From a checkpoint of a small mixture-of-experts model trained on Wikipedia.
Size: width 128, 31.9M parameters.
Experts: 128 experts in each of 18 layers, 6 picks a token.
Training: a variant of Muon for the experts, 321M tokens.
Below are experts of layer 13 (counted from 0) of a mixture-of-experts language model. Rows are named gate (a neuron's input weights, with its number), up (a neuron's input weights, with its number), down (a neuron's output weights, with its number) and show model dimensions 0-127. Each number is 500 + 50 x the weight over its row's rms, rounded and kept within 0 to 999. Numbers have three digits each.
Before each expert's rows: a language model's description of what the expert responds to; "raises" lists some tokens whose logits its average output raises strongly, later layers aside. This comes from a sample of Wikipedia text that the model never trained on.

# expert 46
Description: Sentence-final punctuation
raises: "\n", " In", " The", " and"
gate0:503515495477540484482531466493584535566542561499369462535520499527580461540540524471533477415483552436430490567455527432490477461573511496500625522472461463547511429539476510491524454480462494413483500477487492500522429500501502419512448522510517444532426437581434465549530604481457457422518553439454478441423508496493602505551591545575535415421446395527570522465441477606416577548502
up0:495476499614461464492532508599499543490538447542572538462497453523501485468460489548457549506518537506476535632475517498467516599475637519530503437521553587511568568474516417482421465530479489579420516512505455536523462529548469545470559586548460447463448513501581417537584467555543604452509458493552536538476454493373491503521598474541499531454607412554478461464431523487509507585538
down0:499430438544484534449440457510509596583538553546471556508542493452481527460490425488492545438454554551512575505505482467557495502520505573438531589444474467522436471550543449502533500498512538577549531503570588502547399437457524521468532661480567541515503503591468556506448481616471590504565497579556479492405501484473586491517529542565569501454536514525578571477599495576570546503454
gate1:478460485396472496562539527494574408492484535528466527456413480419525440464496503429507564444587520498488561394398491501518481485490491501597596431489446516445556531444536467521414508606532486517561585644488495566557457479440453581517451536465425482519521437448436462550497436520483441469499457539493570525622505477517443545521468510541496478578487462521559517441504506471456495404462
up1:483505506500519430522513473527552474431456458505451573542503514419565586499514498476444465455551564521508434445546369481437620401540523529545536549482529566487495454589472433475485492393557470483580495391458484557477473480424484531549439559464533488526480553481483620520503519533483443580495498601543419401625478482471520505490571546510471482477463534527397541492487470532504488423551
down1:493451548597557426537428454495490516506512438506541546605481473496562530433528523409536512505466600478502462484547395586532595381501536523515544552578456511548527491515498545548362515412514499548582521435487508494488564442471536500546385566490548511532516507530493575451463513490432480531435462549577447410518516441536475444479578481556407461501481593515423515520505536529468491487451
gate2:535426524429536544462486537535460515511600513397531474461515512530542475495487513518514538400542506495494523513478488552578508530392477483496503468487488448370543454419485544493572521556468489432527521581506539494462537440421516452566604573494538517513536459527508435532377616433422431416426552388491546461546492513495430465523436510539541456446453465555563553458590493518434552506465
up2:511447507491585564479491475479565569537503475393490483408519462558440471573463562606525523487492574492493416486376474471450444365476501517531511503538516564448490437531465565485594468515563414533571525594491515499459446455559506316507549457462525441538494431528455483512495517547555431482527531490511443519538421544509496449461572476571490503533531507454483568527557491551511521436451
down2:470553521612546519518509425495526432469507513534486506546508500453468569500503468514458460551521505464603540502466471514520529454555493468491468476550526530608464451603456548510468478415495425441462422433466550499556600531532480552569524377555429509451441511518497525452593410483519413509579473523417461451603472474534458484393579448394495530496535468416496478500549578550490439563521
gate3:594479502418448618460540540524447467507434504476424484472409582467486403517462493492513483557441511523426446447482449481559494486489572473440517564490590469590529497417494559579574519472383501432471509561497495419587443588520563398471513416428442501496418485415610532526527462459438476484529450503536507490462517444438476514456557549446482487530497561470485473492507519568486479563490
up3:529578510448562585635561549540463481396469515443467578533571468454489423526497562548573487454595536441525480500405513428536482430516511492505570505482489487467507431437467495441508494440473542466479597547531429528499401570448528495526496523502457489470532446512369485509411509495471486503500545464536516546466434545483441609556558469465594499423433530441529581506477456551462435556478
down3:539595597441408495484467457539477447614509598530543536520428502442468520469548402509473494563439537393553525431531551493548526509498553552469431466575492539543556482549459524481540518515595528521541470544374540471497533499531447469510424458472537472382556449538558598435571458477495537579447510451561501547500508509513558538547495518454541491466559570520502541422597486488457461431520
gate4:367444513563559503446582531556538539427581502543492563550554605375473521433495456471528562499476496499524453503453473536416518419497524585542412542563467476498493502433520494534517541574430498510498582505543442587546540501463471616530562599513526531410404461508587452481532506442533488577497511507443523538513525531540432503520519440456498462556462450503546560439509487486519529587568
up4:591490498428403488531537457522535514548475497408462547494476546515556458494530532570556405623512567497469442544523443526437573455509533518505460493506611523505520427613456570489515482437556477605429463600445531438452469467550519508434495514516578503462462512455565486501561547480490521492472441445492399509550518506491477523395460467468505572447513423473511501490510507487549352436587
down4:427467494595560568541496411508502501485588550506498541487500553422477460525598494505506543531493529473509558498438528461619500460503541590509428573465561416535437455543377544412495491492448518492445524569570469414537526496501511577442498534496504462537543458485465510515570564694472537474460590470513416435507520441502493521510511493510493579414462462521528513437471535485489587464541

# expert 28
Description: Name and title starts
raises: " to", " and", " -", " herself", " she", " her"
gate0:493497469497477508512419458475454503454514511559488503438469550453535491550524470533530427541503564592462466555473523512380485489468451549572478504526391473506473426462476528544458511566518524582440459508515397502509516553583552519499500570530408549555464505453381508418445466574501537540431519466495485548506500521507478414516606557541428568348449491387528519579463562512469514602504
up0:511535569570553494492542464541539485425475531497531521541512564409570461374448440493386573489479451544479472492437509488451479499469517519524578571516550518511463435422517455623414515570414515498456570533415539476463491516431541504412472517548536522526568549437538556470565435513483568435539432521447456492525518558539565552503478523568499466508545533570470514537619457501433605467559
down0:520399486567453451560442482516456525406557578420376528432570587559522550538494445501589439463473501563427448484484479498452553571456409505510481536536440608470416494468526570505474525497491461444494454574499459493444497407526514524431509464561549561471460515479541452491589546509449531431557514548454536495466533490522591456534442482453516525594541470533480530404549531467571481424449
gate1:507582465566368578520418445503520526436545620583503497464543516481408486512512541542479525521557533582507561454444500532523539586597542415495494561482488588491423494532469475428479373509520539532581476512494490533488474413510486550531494539470514529498477603437546603490563457397526422504455460423542588437601514520481499455461548514491464461513431523511507467524474501541535536475548
up1:477445478454487467398562551534564507612400562550537507510526480461409469513549523365607488515531555455541492549578588434509554524567516486480511512501485537569492535475498518557603555595582495491453505496468494432502527463481504464527506428567392450459513471573407469435528498488509460498573500528540488429512497524571534445549435559462574481555500494461496468618399500491531512499566
down1:535498482476457429440426429515595468533477563474476480504488475476520488463444496536569436498488439515480572464484431492477437487472525518429422459414466566493467403505520535511541552429500535392366536453504451494536447444489479457525471475444394516452542434585468492491409446520467543491469459480478537640453487466478558542431446415447521493407520521514476370552576549573486452527493
gate2:579560491545519546488433489480555491511530547540535490486480599448492532453414546522492452506596493523519530503564462538539508507497460409486484470606504495518465447537476474500560527622516448450475446562516472553590487472539472575445556610462381504495435437428516418444487516528554477484557569568428541502422580541485495589537536449571399434481476592497499453517573468492421507537572
up2:511605555569563532530533477502509515477486503379504504514613597462515509563437559460509508480496494456556456376537576449517468539517463445590551512533525534568484472580437509456431441491449546499473518552554587489580537511523498422540530421540462453489470547462436444567453475640524538506440512465482502564505503557455441416427427480473461465445541525417561527477607478494499501454480
down2:506443427476530371483504579494477451504509508525430450517508485487400522465571600577397596469510499592554599515466527455463431438615553556466506511491521443522587503471550582517448468485451465512502549469473485516424480553534502423524530405526571488502566600579519543418579558491499516548514534534468548531551479479498462444510517535466564533513531456613457467544537562498456547520438
gate3:449449480462458566567458506525407493523438431568491468530464481543436472474412473439563431548511598547555625480474497433439535576600462506488479490505462521497426444524433462457392472545510495503539463623516446508533498533576541467419563563523465554557536500442489574428473443460556426486427525523514372505519463422514519536474549534451447575460432525473476509490466549526519522530437
up3:597473498488441536470524468458492540475558513630518555449558438473577489430565436569489611464487418621430523534490577481475519456542472445508466460445503536512517438482487492457519463431483550509502505577473522502478458559443552643507484542513450502467464467557383453451448523445462522528530419465602498473508506494433520474572531519555462521475446550571353496531473416493506517542540
down3:518462485499544501586416439448435482599503562513480497526547506594399534479402419481602536545538591500467573514500455468516458446523452528455484497512475540402453484520452505543406466532449472564549550525537504426527602498527554457437555590543473607500490528444457496506430449454511488465413546515521417535556408474550505528488498507492489550649462425490535508518559527560518526557497
gate4:542552533406467537588484430522583474502506532528553467557489464437470489503524425559498566412550497527441556414462424534458562515524530487507494495510547478531465504504464512507430558410455545527487463419468565470470567382489504490487483557579588493482519451386519542529468466572530499395511475479549554539549555498498562554451483406433428399490473547459421523481451364549460507490428
up4:408417510513508532461618450548507517530475517474604496507385511516482440562465460632447568452559402555537439516574523526495453591445544486526558503443522477529554499596491505513446514542470566435469429515497465441444548552447553475504450570462440473529410574539453540516515530483468443468508490624503495562461446445525494490448520462446488500453409553549516473457430449518440429546464
down4:505519474433539428497522539440449466463524556508484449510403503498475447528431573472503467465481559504487493483445507544480494469542591562445467582469511535518522429498472531503392485464612496437510597559494561470536571519489517446509510484469463470434551508656427481480499473548515515465517509619460456493484421502472463500449487546481572571318530505512557430524472518499415558602587

# expert 61
Description: Consonant-onset name pieces
raises: " (DST):", "ids", "iding", "-class", "zy"
gate0:516428516513418551502444421530502537458483448494506432512579499456488591483465473553482515458417476502467492444504481462480502423521509484456426402426459469568501423519545347531485577515518477398483537548576421513436492524403485451554541509416444479514436515489511370563480446500466564559455500452449541551465381508463500499473468566500540539563506523450462503530422570477395510553470
up0:588494532556533466474561468468544510625522513415547528413566487525467514404495470529434514489420499518561548485486502564540412480455530487520487423514417543497529587531542505491497590499566458585417526528438460503428439470545512529482631471593597462495541551523423519493554536478548446431561433479564431501529473413488488538520453467597572468549571464554476512547449544496497434502464
down0:532540465467489529475498451510448519527484601518528560504460502486516539437548486522397436474473453508494444588513629460521471430523536590587512473504479456481507420436597533476479535522535430410551533510455527516400516508542596614461493429338439472422487562459492539483515440504462590585555514487545482510435483506523448572595511469479485496489465446592521489451442504496438455457491
gate1:529548582520517525492468451500497539455468392491506452528481397541553528587585534430541406446557449518545500514467521438496545529532562527468414481539513553531508459517551473470451504493420469562572481567485531442468529420628493587444510592430549558584484547413521438581562519562445547517439469473500500543583451500433460585578441506443460518562430521495473509446491535493455459549444
up1:528523546533477495544476523453459449472558451412548384550504470512624485444566417528524462431499552520476467522518469514488388526504438513500572595513510508560496456476441423446452460511513446490428455491524450468572563511617492459470496479550499445550512422471404493586501559462396474522527583467468590491442585513490509548547517427484542357499581519461551492516515478516526552572537
down1:496515587483514552495509410563547531472582482460445464480492509509480430490491469438627484507521508456477473502473500393496476466543498453457480355445508523505430491502438477511487534465566401534511555481520532459597510478496533499501454488466491497578602458546477497491546536503644477504576457535532415512471565478444541471478529572415526393406533557613552582478469537617492499453530
gate2:499555546512392487538401463539571554509559533566467479492423552559437559549561461539483492565540461429480448501497407513497539448415441498490501540471562518455399501619415496518472533509599480438497413566461433508582464419474457486466473465510415549494505440466527516459469439478523533531562386524470477544573455456490481526535459465510541468577503558572581439487580561536571528539490
up2:472491526504646555497576430565571556466449466542450566506512491448566499588447506459582518470530528554493500560487476512443459580442498496446514512409429534489441439507530570528524509427516492478512479570485491490536432503551517437435553549540529503426474416492494371511592557539549564583515508603462465444574498540497534511631512568383510478414531447466494479479504537532519530460525
down2:508512567486489501515490519532591553463508515519432451542467511475554473484611460578473482551447501413554511491451472511486470397513434494576474448467544472587498456521473396462473538546530483425456431513534453524604476512463458462481534439518483512477481452413496517475518402409509462584520439494458362560511486467545536582487352500538472489602429525550620482464487588462509511543519
gate3:546516458458497423572537491545466464456460611548394433467587544532476510460470509460508486436504550498506491609410459530469443541588468561491529446478496506508546484594507506489474527480599543449505605530561547576491531394425486465515458585523528513575564435499559508496580471523455479512559510514487475510534416438515548551528547548488535502612380425462512558576419461484525527456459
up3:410519522473486562502467451477496495564399488421567386418478431593485513391514491529511536552464617440558400443511531449518547488476491507556454463495519484465532548621354486492505463506491512442469513495518535470457470438468519552472380537468494585524515474457491476522557515509470505461605511463473593592546476459540471495490502440470507521519500552513443453506622445510598459513471
down3:554511567434512521542502501500539515606588475566545482603439453564578420446556446482438511568506452426406519521532436463490434582540473468526487555536589466388568511481564476457544521581549497466479474501541505418509562444484476555415471525483500482502481568447584550492503454506538424464504501494590491433508472486462378504478445478579479446547577460556507426504543441567526450526444
gate4:543476496520555480525502608412524485475503529497378419449461470500490534485576519530431422464531494550517463491460511419593426496498535510497459457536571519472482524495480420467478552453473510459510530537510421573351585492484563457482428448421551508469490571437473542610521516569513485536454516510445560484511491405527506512530589463469492418537403498500485433434436595496410531572567
up4:570552598501495526510536530502514433566531507499544515571569534518378454514585519475507516527536425534526460576456543396484500573530551462441515553453500463497514546449459511557422452569503446576452486456524463453482481463616460545495461462490555465412505434510414506452486555593469436476562489519545596563539455531563473486490476524469546468481365467507410470565581486446443417557546
down4:537547487542504445552554501472465503511534504436501469429476475469498482539492588454384424485476482547577471496517514563576541473454507479368458526468460531474560457525455439472478464462569494570511463379353505532472454478586578444449538447459525556491476498452453549439448417505495488517473432531422467456556496493466476416477437423525504500587525615488404481630516473525460520517460

# expert 0
Description: Numbers in sports tables
raises: ":00", ",000", ".2", ".1", ".7", "/10"
gate0:441513493475504528584484434504556465514546516426431475407519536536490542517423568490458543496513548573552515431497487542537553489498531422506445476594572349417455559507502555506421501494476511460413565577517532492529475470478484403489621524497547471557467422476454528470441538540449528455424599507438381526550587533618542460532573431538515526472516543477547458501479482476493544509498
up0:503523465495523536466579533459409393437549506453494515374515477497510461497410578521491541435557508485515528530533550493459481564446492505522454489485425600480599560538551427401532526497534582579623503470517585525522456420487534501437529438520461495486518525558492400416459589524474523478521544417437551531492416471421563504581496538511508530485501517446414542492513575425577491499515
down0:473445447560445475570512542452561496466539552524547545429526481616483498380435489453433461477541499471494520582384550523562575545485512575485479455457484535499453547540404455576481494506561586607545476469503452536516476464456482482342476511462452565431448500487516452469471542495487418454453511536423445488490421437463541449610520569497550511513452520557573460514507495521431547524451
gate1:543599486470455396488534481469508520533625479470380507511499423498595494445474435471445552421450515462511463447464475526514487498481518545495452378426532496460519479473492496469477444550547481488505485447577517500487518443500407550481559542447495578472519439539597535542537414520399484429545590480429474442533585567426479500476453516564513586422478547427455562589557461500514532452519
up1:528505478501451468502627463599521398550435488547525579543459523520516481472619531402452504523445470530385472475439602421502496582501507445543476489525542522406454534512467449490442586533443424533493450463562529497472475466543561419536542525531481461468545534512458505440428394458506479506505447482587394550448512470507548500464430450484571581454479474474529534485427429575546517482500
down1:512485511420502507502522475540504521505456465475588559520409443418454581487546505526466565531527551564503556525564473377519423536470425499531472410532480502529487554399441534518545490560510529549433542499511441499421541510468437542591421512461572570433490519526495569462459456513512460540593492497476554496500505359525415494530372487429434463557439405480526437566502536504480441540562
gate2:533440508498430564487401481563452513455516370503465540520426480490508494490454509458525408381489415502419440487529473515428468503458499442410477512512463510549482496569448540499491580595484511481493490477549559443454502503571508544561466443449484410557523429469471436540570542519326404464487471447560426477566467535458520500401481528536491514479516534440512502496475542413483498461600
up2:456364532451418502532450395482467507481506473481421490536472414477491456485456522594515504388499430532441433465514536514408495454476505436374496489524485481478424415522466505518491504564462584439497549446529544392462497494536518477611388536480512469519483406472535408541518528512402434446502509461507487502536468542451557435407513530536516508489554501494477432516443504390522469437526
down2:526613474533592443457602521539615503494403574542553528454527564521504496500562486429523523566494638459504544518521472465555524527514500536583464511444528492499545536512514478500507499446476461466455572563437485513560474559444516514396572486482490589498450579459512628434447471528599580555526528518529517523411515424498486490578528495505528535546454403495528489566518508592451535551447
gate3:543506503448543433526447587432547547570527469546478530521551529443528555460494518517466458573606441617452508517534441515499563521491566475529451525438487457531527499575495507568496474405475502560508448491480610560462502454444459480526515567495507494476460536559466477548479491498399476559538412533416456503545484463420420429573632549554460492454383587461545503425446551494501585527527
up3:531428464558461463541512524488515489594508454429545569472482524577524445381509482591537452505520526600517468550531499451559566542451515487457513625528485446560439621535534491436590586566538569487493490518550560493538446404588513500482449507454529542533501600429540523499566585525446440443492455465584510495535530438467464535449455533566419494519509523474545488419559477499511573546470
down3:555579581530477529564461641426513499450495515473516505466427516530522469458522556545567561399454541417584427552482440494467586572572468509546442558496485442556499512540467508437536579533485556507545493472573497498516530534517443546508478562406490505529503535480514464454628549514428461475472534567491450536499528518502415611584547521518570421508527492601599508467518477425527445533484
gate4:425484527615462468492532499462515531462507449556507542461511510525556409525515443489527556484574432441495459539548454525527540586501553484509478416450453611486465458624487546485480487556484496548498512528516522380413593517511469487438489471537557432549397484481543528630442483503420608449450485545580436544488453530607526496533449452500495487479417509533466461493588484568477580489464
up4:587487516531568454517547477475548545518504611454508564557497554471452520464449475454479578469536506416497490470531439494447487455496464482486467458453582450557462497444471511473552505519526462491506494527419521531534535478598562500556433395552486441427568494607477499511424490557408508547557460497443462560493540540526605388564449531542375504481486575395484501374503500458488589478540
down4:505602520573429507545575505470440517478497512528501442454496468615466410483488481500567463500492537488411498531468431504471540478454447519445531512455506578479546496572562440434545494464458453558440526486534433434545484472538447477356559636483523550498530469546473604528537560536467547350563460544521441498588548509611543471463534446510495548535427517524475442509567503529502544515545

# expert 4
Description: Word-final y endings
raises: "c", "f", "ce", "ch", " and"
gate0:525490471541481547575509609518528407452429535496508565641439512528555427476495394575524539504420472468464512475455434412544442492462558460504486491444539555480490514515486464528452489503510608494486523454512468462582516498451491543490446636397396545392384549518503476497534419450514501513467506497494509534531582460437512480481511491546535436503499539564505538433516546419469616514500
up0:510474566528526507541557418569516567451447581449531520525545536585427521532576484439523554592491497516453535529514499456476502557435491360507517516355554543427534553527488527475515506517478470497477481600463390563512502471511448524519491490479458478522562592565499526465496518469422516497478477510573526541450464426440520500408347435535502446490498537389559510469491422557470588480529
down0:438507472497570611477497506500625580433450512513504511484512447502509484555533471491517644542431500506436517495522521486559531418459426428540517552400549507412438506536508508502405517425517503503476498493529398592582495503428484441525561540444547504566504569498480509540414512491568446552541498528570492535497470498546573500452451546413552430519480441412479516451481453545499542546636
gate1:554531457554441455537551426406555499485457559472485515496550489567484522551477563558436615546420539542499556515466386504433457525515542524482500503457445561473524467439432557590463537530489611415559541509498561485540551467519521479510522489394355515509453399447445471419549426533558552439418545522522498457527462478461529444554472531481548494448486455509482450455528554384491483471485
up1:462508519467571509597517498532458463531551460558552488479415525531560513476424557577584520487498446501440416474591531504520511483558499509544532485520412508497544526472516403474522480513519514575524610479471538527518589546471572398513502549523469456382566505582550535558423552534529472516488453560548586516554430484538581510433481547407536577514502482460450374483590506505450597525472
down1:490487574485471579447439355451483509502467436524506556585490454551557605473553498512514507465550522527421613507465529530564506550513478456513563589433446542517521495520554473445603537496516483597501458519488542464472457477486476490453514469460438605487601481328546561514423531550469480508478392423490432482462437474458402499487563486506530538524497488479449417471492556488475510477470
gate2:471466512453509447550437447522584554464502446485616453517478552465535457529400537425521435502462518613476560456450438539522371470466552590467496566460451593526510484491490555513487508576520518454487484531512479505544606518449488493582534591470522508434455578461573478563479441650525506502544485487527526447501448430359531539474552440508526447482504388507477488463501558480515496518512
up2:413539425568555569509505541502518650490474492479491587493513525490477418487420462428505549482530538428509489574539504512599586549473482510538498505447538403466516502511523505401511557516466494519609516489529482403496543533483386524463491488625447425599604490506573541553501536447474514467502542526509563483392529508504418470542535431555467515507583570457528458538481466536527483473567
down2:496487435514491506526561560439492584577474595441473506486510486494562495513442586574497537534505472405446492549542538466520585498412507504467458408485546520409434522468530460485534432433510467537472546563580480430467550473499419515400532473567431443477518608531441526542491457454551517473473548447473597477522474461626500457507522491456507620414526525467384493447423524481482449444517
gate3:442510548504382520500557458499497504429408435471494456531467537568564515580411450467491494505467575589493414523460478481513473552609528553533534620553533499560416495535490585492495505559525526419504492455430368513497514526608436538528531560510462523472500429477455490526544493573537541555496466401500421498492462513492401498497455603513576492481467400451570494567487522554467489477508
up3:584554531532468568395461554549522385527428487499539419431520504458434454520564496533542549604566506560553517540558547477428465512458448427510493521472460530490502477576507541417511476463563493523495457439549482477427461502520451495516471549425476493559599396523603552592577535444556566508465476493556486426495486503500362466508528485506575523508468479447503423533519577478604523512536
down3:537448470502541554514542462480521484455483563422461479451473483558466516498456508573477461507453516514483453477493528550473505481466614568524564469539441547429476531456473551524532377493602541476435557496434553474495424523432555497557558455538492577516453634545494600480515516488480537524576548459437539473479500491509516528389544438568521503394476531403428463385463433612471557440529
gate4:422480482411531544419517554501580445461454553504625569481544427509513473566437465569547546563503521606542508459484548491457496551529580508453503600494562496467482458469491507464444536592469567446549490533477483550408458497552442382509477527523445551495548437435502458550506510516445430491526503401458412492510419469540481480588460495464616477470491449523444449461511544405459462567491
up4:518409489527431499495443503473445482566403475486481404577516552659562470507477431573475484526485495525408447565516462499522503482541449531522498386483434531544477488511441501478407496421619493474455494495510455475552482494464525495520381476472597452509501470467490435485497517500512493517476487449552485528489494559518476612586533584528524557450403444458546515607440527573489597531439
down4:510473485501522531537570537567502472469463542576468474406472533514457499516474490453438481469499534401450476518434542582531378524497552506552538485504564605531555541482431482461599544484533437640426444491593556567550493575459504482499425471470507595480541624465544527400521477498469597476507473526487544536527491499589511593549530469476430407525543457596470460475512480532523515548505

# expert 60
Description: Sentence and clause punctuation
raises: " he", " she", " it", " however,", " they"
gate0:543528518487549488571496493437408472420575480486535523473516539478487575555512493414504413492473541464494455570529466563508497466595520485551500493474537555438390507532529425640581552585502502458435573540520584562563515515525537539585483511520463481530486498510526524493450505400514510518475482572511540600551484572487611512584579518577412507502494533433479500514575404525533390466499
up0:510536608519529498468492550417502563446467514446461593456501476517515464503479439562458630468457542518599382431473432580467452511522498485518462396523556502518537537504594447484497480446507513557533581506510556585492484433494466509493619507503553540559518510527521589439547517458454620522501459554496451556431458525522456514457480496551509468516476511604485430531423516564515551367520
down0:555459555530466510471458490444624464443535513590505571501610447559579602441533521471470523494389477461545518442503471589502537567493512361433550443477548458556490560509504487493482488474505529584397572504526410491413559482433482556455496433493529499499516519513590554451514535521470522498564418567451494516498492465453496500507458507409557449502430566516520453473418484592441559512504
gate1:464506525589541470424579488550531516486547454561531522560392554415492478456508462535499523507478459529348493543559455498493539508479513533437535433453546469550430524438503504462455391461570446516512475447459473468523480440424404526533574518545461485514419499460466464510491489485382453541438525517517528492478459415520527592479419619575498430511568476444431578469487459522477601436537
up1:485440457584506483539503500550500462538456540460439553439481564459462532489501443506433436486448546491431437542477536558537481513451511583511525476524526512442502453459443545468661558453523523522461458476564425393545464536555541443432522442486456542452503555511504561401495496447496489431523475528624539504359503522459521488500552564505385450424568581538542446533454433489536411539499
down1:569441416500473443579405560553526525457538494469516488483449583482455465495548540500512461487521610560551476555428516566389510499506541411549524467504570394436467493498524439462438514592454529489400486465495514482517504461525561457543554369576511494513504495540566552600604481485474438539544467474478496495585505574405465469415450480466456500473512407485530468445538569467499537551540
gate2:447457439483517479537512542499407555411473515601407630459501476487515482428546491509667375518435532498408551514503457407478517439558581553492498454428511505469556465450480529548492483486451441447496595536501501491491477526500596491479558448528460587445442543519520488516365480470444489436431512453524503529483488452507497542491473537511422483500556527411564566559506497441504492538476
up2:464549509435589486465474498500483458479467438477568480475354391491437497437533578590554517538560539467509537499529509413485524534475484458514445512513558446541538490525495486501495549514440479505554502591457490435440512492460523548434439483472387600461578601562428538502500412449375595459515472487510582505416575513544503513566533559532459591455517394515480490500531484458471535531514
down2:451647584475649466502530624530536426439449533437489506483434462507487553534480535460486530499542510477462495511441562422551532630457476574513490475529469444519579466454453461541518515505519441419463486527501532584490565524437464481463471593469498458491529522630454540474479420548447511527510512521501485467533563452565456532425555480525490566473549424570461485555434405541470508508540
gate3:491513498503508574508460568499513450496405547564596624472488561443539396465474545543465526508527452507428483423453504499541520462502519485496546494518514545476475473457498530549557477504394455504434463455467479496412565553515462421475614527468430441512402509490566435510452540581518536467498504521502553455582527524424451479503464548525539572474394405373505576489534592450583496447536
up3:546439476456478500558447504475480492402497517514491506500474553463455481493557424527574483453402521461475355407502595508412527536440521496577488524498444463441408532536524421551497467494511477473447451527490431472519437499589416542453469395491438485499551559447528504494451520559516456492547458565534524656516536402444437521480483485488478463554461446456512531468482606616505457515551
down3:590539571488465486494404490522488645493467517526497519458471524522577562574629501507591584461530580466515494463489551562468532509466533592553543537449489568519497602543504536552499550426473489502519474536495414505477477441515551503375581373509489539546491506547590517513464468495525494432550500526479468496508491426497512535529535482471498434564462392436546577438424429539572528485535
gate4:413496573484464477514487528543486499543533476550402520448548572445501584517509482405445520491464582475503475474476506482511479537533549418495484486465510373456477454409474576522447521433489461408525555557489443557442430464588590477539555511471525395512612470542450457414416554451472529498451460474483494554403482500577523545556530491442545473537428467539459495498421452546608520433467
up4:462491508505470492525531511486515501552420475492545474481522455628452436601544552567513540443414574559529516481584449508413459602470428469495519535462495542430435495605594447535522507456459432464524515446460579465466509459464570457544486475454525436516434513506475413506474504535490500427519587444495504426497420475521474524531609460516651489522494491548456512536528395523492399431478
down4:530493499574424420482531488500533487478511529429485511451565612482497531554537505528488456439534511539456503457543494476407431566529402448525465618511486434528574574570528477561383573548551417418505569440402487529514470531507436459461517526491514489514549461562501574547510429414510511481495462530526433412525497601533536533473534461550552560631542513598494430513519443479499524532531